Experts of a small language model.
Size: 13 layers, vocabulary 2048.
Training: 648M tokens, 5287 steps.
Below are experts of layer 8 (counted from 0) of a mixture-of-experts language model. Rows are named router (the router's row for the expert), up (a neuron's input weights, with its number) and show model dimensions 0-191. Each number is 500 + 40 x the weight over its row's rms, rounded and kept within 0 to 999. Numbers have three digits each.
Before each expert's rows: a language model's description of what the expert responds to. This comes from a sample of Wikipedia text that the model never trained on.

# expert 29
It responds to: Syllable pieces like ran, an, ea inside names and words, often in sports tables and articles, such as Taranto, Transfers, Postseason.
router:536438537516567503527520453468518470487449516498511405493543546487516489505486544417561530537527579512499442478522429522463559477520511522548471533482467477423435531494499502414485475415508520511495463477530526477591469589470416530513503443449515490506552461504564537522442483450573518499467462521484448464502476465489450500483488460469470592482515524475476497516449540516543510507424517529456475500476537521502534438538511433495459498491648487494514456521526502589488534467505516455470431473490531556482473547564463519561454568480472495431555551518474482487561497496489524500
up0:521422537555447481540495458420592499484452545497485535492495482540503579460575462542523493476435473544538486510433461501525508492539528472550449545534480491514515531521489525499517486469565502524491492561494406498462451467485530527519498404522468497518471577479496426570466483485521526481462509443562489550482488399488526536522496488510447502472527506630541573494531539505540484481419472479516564570447536508465579469487531489520514486541503444483559436543526467529487476465441529495519413462515475467535469531529487517568446527494550485542488459565581537467492536508466461483
up1:436516548430459467464473433504450473530547498517497518512519509439507443500611431529525525535453474454473499457506474555530547517552410463510534533575477536509525515469465496461524515503466513489440487483556478548458497495460546545539547498448480498480514482587504426444494517357494504506541526486499529441565538548489556495442502514514534527520459482463498424470496515545463495496506491491530534549480529524557498563473442552526452546469476488512445485459541503507510512535494341514517521452564503462495473467485465489575518444459555517517520487564493537493524518606466487501
up2:487458520501476578458520489509433452465404477495512561479487493553500553513482574445517496515445502507407561515499530489492552430477537518474479503544440467549506450527566508491444471444456542480466574504422486403539507486491423452492446496507570501553479491526586473437477457490508449516461448535509450466507536487503514512456568544414568525531480432486492577527480503427509482516582503495498514429536513513508485510464557472459585506553512512527515472451475550527554466465446456510559506497488474496430549432450493513562485528487554481493492525549476502505455468459508438501
up3:435476502543595493520581476489478429476523559511492487437521498500510485428484469550429493499436580559519445477431487477464588577472439466515456503527478467471511464469424502542479472449411536526488544456562536508516564546541498476483492523447518514517522503498499547442499452526514514552551463450421472501541494548430515514495494510505541419498456476548510432481504457564547508584479532448508493509535469529460483517454423538478484566483494430526458455468473500538538463512540505491516500428549592480460517569510469456518504536542513561467443557526500556519517544479510473512
up4:528444493497556549548447512478534482471490532500491473555444528491547533458523597519524548492415607467487452480496533539509457442437547542459447566492515566399495557478479522478397539459522454448481497527554514493504525488508439488497507526485483516482468509507530513476434508487544510500549499506437466495362472526504541510512501501508445511482530422481581517472513504453477525471493475418571547519459492498501519501504510575487443502527495493504478495528554509553513466482484420461512497509561480529436457498461452495619470441497441475478526527591459517507507546480575500525
up5:532503549527500492537466441495500467466452499443478482461451439550605520448527484466510484462520518601527450458494509439538516503447521513556514477364485463559466439509508545514520499427430544520479476502473495445540523513494515507527500482518553488553539526444445480471534510434519456483504495561477481498470531526525585502471468502463478552475541492481504530539409510558479488508550481542415500491532503473578527472515500566498511543477507585496495466467551485593498414511465552453493515555533467495565430462432570491478532409505453492476446520480472417463492502524490519472
up6:472520515514510532478521507475525509534463525483525505517516566544492492619458551475499500566493541456505490547499460531492449540510494465510518456521564525531450433479574463488481509531511446474456482424522529504558501433442498476498532509436569538449533570410496486495477511450517500488481474504449519493514492520468558438495516509444489529538500540478468511469507554514556504479475484521504479482462526580602461584564468522533482408516513481600419486469451524516426460490524476514552489448548535530484550464492577527494434468483503503532494487488591466442546566414570552571
up7:526498529465495423498562550482523512531487590471534384543549451440483509552499560477449502537530578519468502497485442485422533500594448481502456468502443465508512550544585537467473494514441471481461473531470485519417456469547483499523528489490522535503535443464495530491615484531582509529471479562506505488561525507465527530478526458464549567508565506505477527519463533490491438500470498558415448461515547513525534541468453467492493549445442511545485537544486517534530512478497435500583422549426513531547520496519455478518460527531449486456547459575534532500514492486508431505
up8:533471509525528485539506502503526514465495466535514497564490530511440539498444457525552507478496577491553455484543414452508511486508548457541507465427510558498539499442520472549569470546500469508518517526479506535622528524501481443521527425526541519495458497503459410488507587476550470519554508497476481470542549544449459416492560545488508590556468494548461476458439470459492473484501515470479409513570501570526513517543490546497497476510573475499537439490397477544528539566447519511481523466540467487508561500565491394564513505497500498483574548533549474470496520518548449572
up9:472474479512561442540513503459531515514567555547516577496532468519504461483488460536476501551478461540409594561480470489544602483456491498518461534532512535505421539470545552588544467530473541532501517381554470457543508504567448567516443504481508478502482463556527497541465581509488481494516462546510539553484425507522548532497567534473511487491477493523492521505546579556486513513489543510455593543510518530534478489514539455456558513458465492425532481536491507459440502482472569502514506587512535528443554474480555463441450512579453498487559503440520500442507479500551478486

# expert 17
It responds to: Full years or the last two digits of a split year in dates, citations and tables, such as 2015, 19'46', 20'16'.
router:472469532438487463569521428542565445594486476495445466543475467469461540475560396455561522503525566503424505471479467435500522537453511499477509425542531477476506537511499532482531466478501503498511510471536506539539570483500471496536446504479520589565492485517541536497531553418556498498504566546531444505474507517490510537494503499475493562603549497542484474549525486517550512498497519519484463511552519548516505451509477496549510443580524481506459503524543437579410447462459514432454469478426523509505527512548415538521380499479498504417477528520418526509535522509526538510
up2:404437485530510546489506519502547503475517525491547464496467498406496502528512514497428500555546463473500523555499512521519477528568551472515448497524509408521493487507511506526503524432490432401434488514483483510550524499458359500531497478503537571490483509521486545490520498583412462447446404518462544526499524522445535543546518406522498426469513517493503532462519522503494620500517515519448500469570506468494559503470557548513428568480484415574475481526490489466451509531478495403454470505541521504490506451481502469447467507504541555488489506470534458480507432513556482470
up3:472550468523579439461516526470441486508489496495546526525543507493439558484500416429527528480581454495476503438517453510504495551407531572547419463538529470537499538471510541550463497457493473511557484501533468577470458567552472519491543492541451464472519432526521496549492495480498506458449558485503490489454526501490445508540530524523488520504445454555522456457426446539467577542483465506585500548539486499559468489538503459546519540460510443487495491505480482460473492412486530505535444457499551500434438494476489500560420590422469442455440483504526534498439527499567531431
up4:452506479476512581477524471465502481441500482467511491600522426438490475525518519566530509447493521508517518505545446470448523503505503526504467496481464503492458514467510447387539528466545544492433504479526519550504473455476509489524467506485498597584480475507475469386554546551518488484499496524505505503470465482456480372511615465497474508445468580490526477494486525531515440482497530509541473475528474434523560523558515466506504478525484448516629514491574561510414437574482515494512513568485525468509518512508502576494447562536540495478494528521435508465521468568431467512
up5:472441466515470478534509478520486498537446525425542474521419413457552486474536521501480420428589505516498511533500491415468563478507562547492492492499520519485445504442501434473516471569449464523514491527485496440492509484491540484545473544458499501451401517508475534492520466530526506432489482535500512526431573537519539505498472596447439542473502448511464526525474581410515500556471428537477488445553566593490538590424469471483531459500495525459522472494476505540478522498504528476530526526532442522504566443542485463472517403429464477545520465468533504490478504442521440525
up6:526471485531584537512511542474494506503438513481465532537495462476506501497505539459544559487489516527435488529543529506464500348534482524487501456481501479554426466562517560566555528496482499495461549534532518536461428524434516509517512579513442519550467474441485489513537415441470489482563541544545445538496550518566476487578494550500445511515467432562569468463478498514508498449476525477543489458466463573543503471516463478475508473433473489523491514509482419457499522562474487573525402504521503482536516577562471592526522512533434602535507499511508531456512536512500513432
up7:483503492458510498529493446479499495466535579481438572610517613554512505486524524489428489504516385482467468442509494496509564459556517493550503510519510510555579530549457501492545478522481444545420431577556577496493500569465495482461538465443584525513512469511499506536541545469504551491457523597494506510508511505483520469426579490511515481523479509489498442545459538509479533554450544486451546508451477509477459531559572459515541478481460531500492529496495554510483558443541579461498438499512518532484483562561547525552520491440462523449494504443475487572485437494517462479
up8:509469557510445553524566455504502483484463442495510470493467480528472455565518506565547490510425513510476537581512554498502462453446500482475527562502542461452456494476523477495462479519661484444498564548554465535485532508505494462524560520606478503523534486492499486455495496513537483492414554468485471461499477465483482519500499453587463535492501517533516467504460483497455476455473448482540503513513442491513453487397518504477485569569510606509496469514497525505416528454476482481501512576476528444516569510502473460510499408503555527382571546480553458422469512505520515484
up9:510473538524472517532493589487456495573499536464490470459533423487542488460551436497546481516499513553470445441460471455533540600523526489516516538503565483438482493501500525555461514461514421471529465470484545509418517507501551467507503486451505534445486461539498524475484496499451545478493520483550518470461517485473507501534487491495461572428416497499578452582478405519566481473494472523474525549510474528505433579483434458544389523576547538497454542456478547479506531486463524546432477511501512499540506532534496522480541429424559465430466477548559511523582524475565463522
up10:604510459500515568467504514507500543499478508538488567510497421550483525518445527471461507603541529568525487512526489453499522441515507460455495537510457456513568536559516476506510495554472529506554468523471451491547501458512520514464566492504416524471516497485529490504530538479505466492479524538589436475518580534506492514517510505539519552551445557466496487515598482484583451474443570443471478525530483429489483492467575457449459494534587427464539480479500475593486498537493535521518434503427488516448423513526408481515460464550513517400453508474465503427476439522480506483
up11:481451515491443485521547510497563494481485528449499482500545462467514550568534415487516536493502429422468531539514512495434498496490474548494468526515490450490455505515601479432505527567499469472528470481453474527515427480510510539514368535511507480527497476568523540525563507469548468480480414509468519520532508560481450524515472503499483537480538515497435439458503541461544493515503460530457533430580521549483588554478537536511472428481501439515563487539563480567447458477496530480508516411543412472438511531497428549469530436524456451558460437439489481494540491515425509481

# expert 31
It responds to: Leading number tokens, mostly century digits of years like 19, 18, 17 after in, of or a bracket.
router:441425522478481461523498469525524432555466491507501454529506568503477512487493457498580536508490606499499567510549520471525564504463422495501520530588496497496532429533461449488517403471485462531505459477522468548565533483475506499543445504484527602571520531519544540394491507433521518495518544581533454560494498519526474486478552540497520548540560496507506471540581492524476496514490506486504496450436543560530503460500547541480533444566573499523443436489459422565402481460518527464466478442444470476462528515486493522537513459505509512476554516555445558495512491535535541552
up2:553438542515534487386541477527482447421475489465510481496508478487546529506544475570421522479468488487562456495515497491572513518520497504473474551448477514578482509507481486466460497501510532464482437470465439525483523488482415488494583458464501455529517478500557512431525466507534475416510516399583481493475481579492478490475486523512573509511510524434558467515435592532516563505478563468553390513490541563512540485439491489480559503510572471559516471500504530518468552518481505471500571495482534379516495508477598485510457468522474550467566466496530522460544510543479483505
up3:553440535465434513480514537442467488471562472499488474523479573526475513514599518495537505466526509468490595508471548490546567443506533537465524501528529561488546510519522471479464471507531495504521478477535437490527518480560426555520544587486550585437531505487464467422537532524478441440535494496487547522511448507507492429497505494531467479563520520604515474439428503503507580473458527474498508519502459509568491486486518507578535505503451565551568546539479397545461481494476561434507477550420445487521539528455585501442480459485455455514548494516495439477474501487447552491
up4:516522536455446432518476523479454492440486546496462470550493476498482510514457602556494502434500501507475453446523495511550477481486517502497466473488480533450473453445501534461524456469498526573491447483536440497492492476534512408508462491454612517574544517504465524494465538495464503485407504510460526528466487522490541482523441554414505552452509459486469523540475500554398526504548516510516477510536613554429443449496530486509588478510549503479484509533561407510454494507559541476506490544508482445507494487553544402599464477470434461501520503461448413486538470469540500485
up5:531485510509576532524538522531550479523588470490527454552483510511496472535546488525438438581464483453509536470503490455450511484450475508569482607551519515536508342458573485521461514532493473451479458484549531500507515556501501399421454510492526510447563460537532517502531510506529480580577510515474489532506428455453502541544452479494503481542508481514523488541494494468492489445434537556535495546523436453564560516470531555456427477509497408531500477510443434500488447464537478460485490447528508480494540470474451513510524549480522486542524473539453523509536557449586526496
up6:469476502460440431496578470513538496562446505512510486489462483513531489494475516455494511587492555398456520408496492477458441537485504507491529483575480463479528473437530542564550572493548523506466501519489494497486483507484474485517493478537469530511501495556485458467427530434578484506451468371523523514491500460486501548477492481502516514386520591478520595599440488507477551510456469517546538502522485492537448493517497554551474531495497512518494477398539494601530457509441492463544558517452553454440510427517504425451521506529491488449441488509478554484481471505452513481
up7:535534421467539468543476446554560506504532546511515459464458538513512475462569437498514451440482550502466465463449502512467494518475507506523436504532566537514459565548503562516478419472544541485512511543500517486453481474490479431531528470497420511554518611481533455477571460453545473497533521497443500522484479498535484480483513556458444499492469516542586516507455505466520507490459540533518482444533526579419487507429564510530439497465504465536577487471551513430475454470483534417451521498480486448594498509477453484457574434549508530506514524533500480457493524433479556617
up8:530544561584444431451500475496560556553473488469442464491554504471473489570441497442538512564549506496418451484502455549543535539471461471444485489476456522474380523548482560423497472531528490507528602503519493517511522456520562547565433550469538484480554508511488516552468561490501428497477587455525458487448496481466523446512519540466500514458473534439481492518516450513523518451447527501416545450476495437521483456438476441474467421440427518494475527471516486454448521485483531532481482518469503551458483454462509485526542488535570553542499501474490544522444516522482544439
up9:489479535507508466499531502492478498513489474511460458480391500387554498489542543502538510512495539444480483483465555461534489426532445494524485529585483446498539487456539522514526505456461478520512513489450451473540425582490385423550472538504505492461567563432455528509512419603495492505473484493527528466505578495423455509462523490454553459503535467544486500470566507517452517496463461456502527459453516533444521475576531441482468397459507587496479514467474462534561517448531442487509517479522484495465458474522439558534554490542475529506443528540426475459543506531537526495
up10:485453472563540585534547472450491447526535474442549521529534483494448519523582445481509546471504407556458470562551446546560471575504525428444494504579530472475497538521517461536555487477470472498515543506573526545504556559563549477505481549517429494435476484493600521449465539439506504531576563491421535516491537502545507559462530511520445481516435466494471472552556441478531432480522469457449428523512486482459492474515555467499523469521477509565478512469475550501540589561491465447501503547497533483499502510521488504496484509454524547529527568564548499518568528483510454496
up11:506490502539473477471470512453498491515461515490510533477502556507493537476465498550508546531512492454473519515533468510477505497445381458493539495431529482469472480460475456523444454589520514539534418562485512499458505545552458450501518466560422482486475511491467470523590526472486406461498502506531598488535536499528492469569538542492402485432548538516534579551445573501439423436459604497507500564525544449454539571496515479477490525483521487490521457517485578467463452533450494484553520474470454405513504515553479575499520479557464477523498457550485460539472536488453544534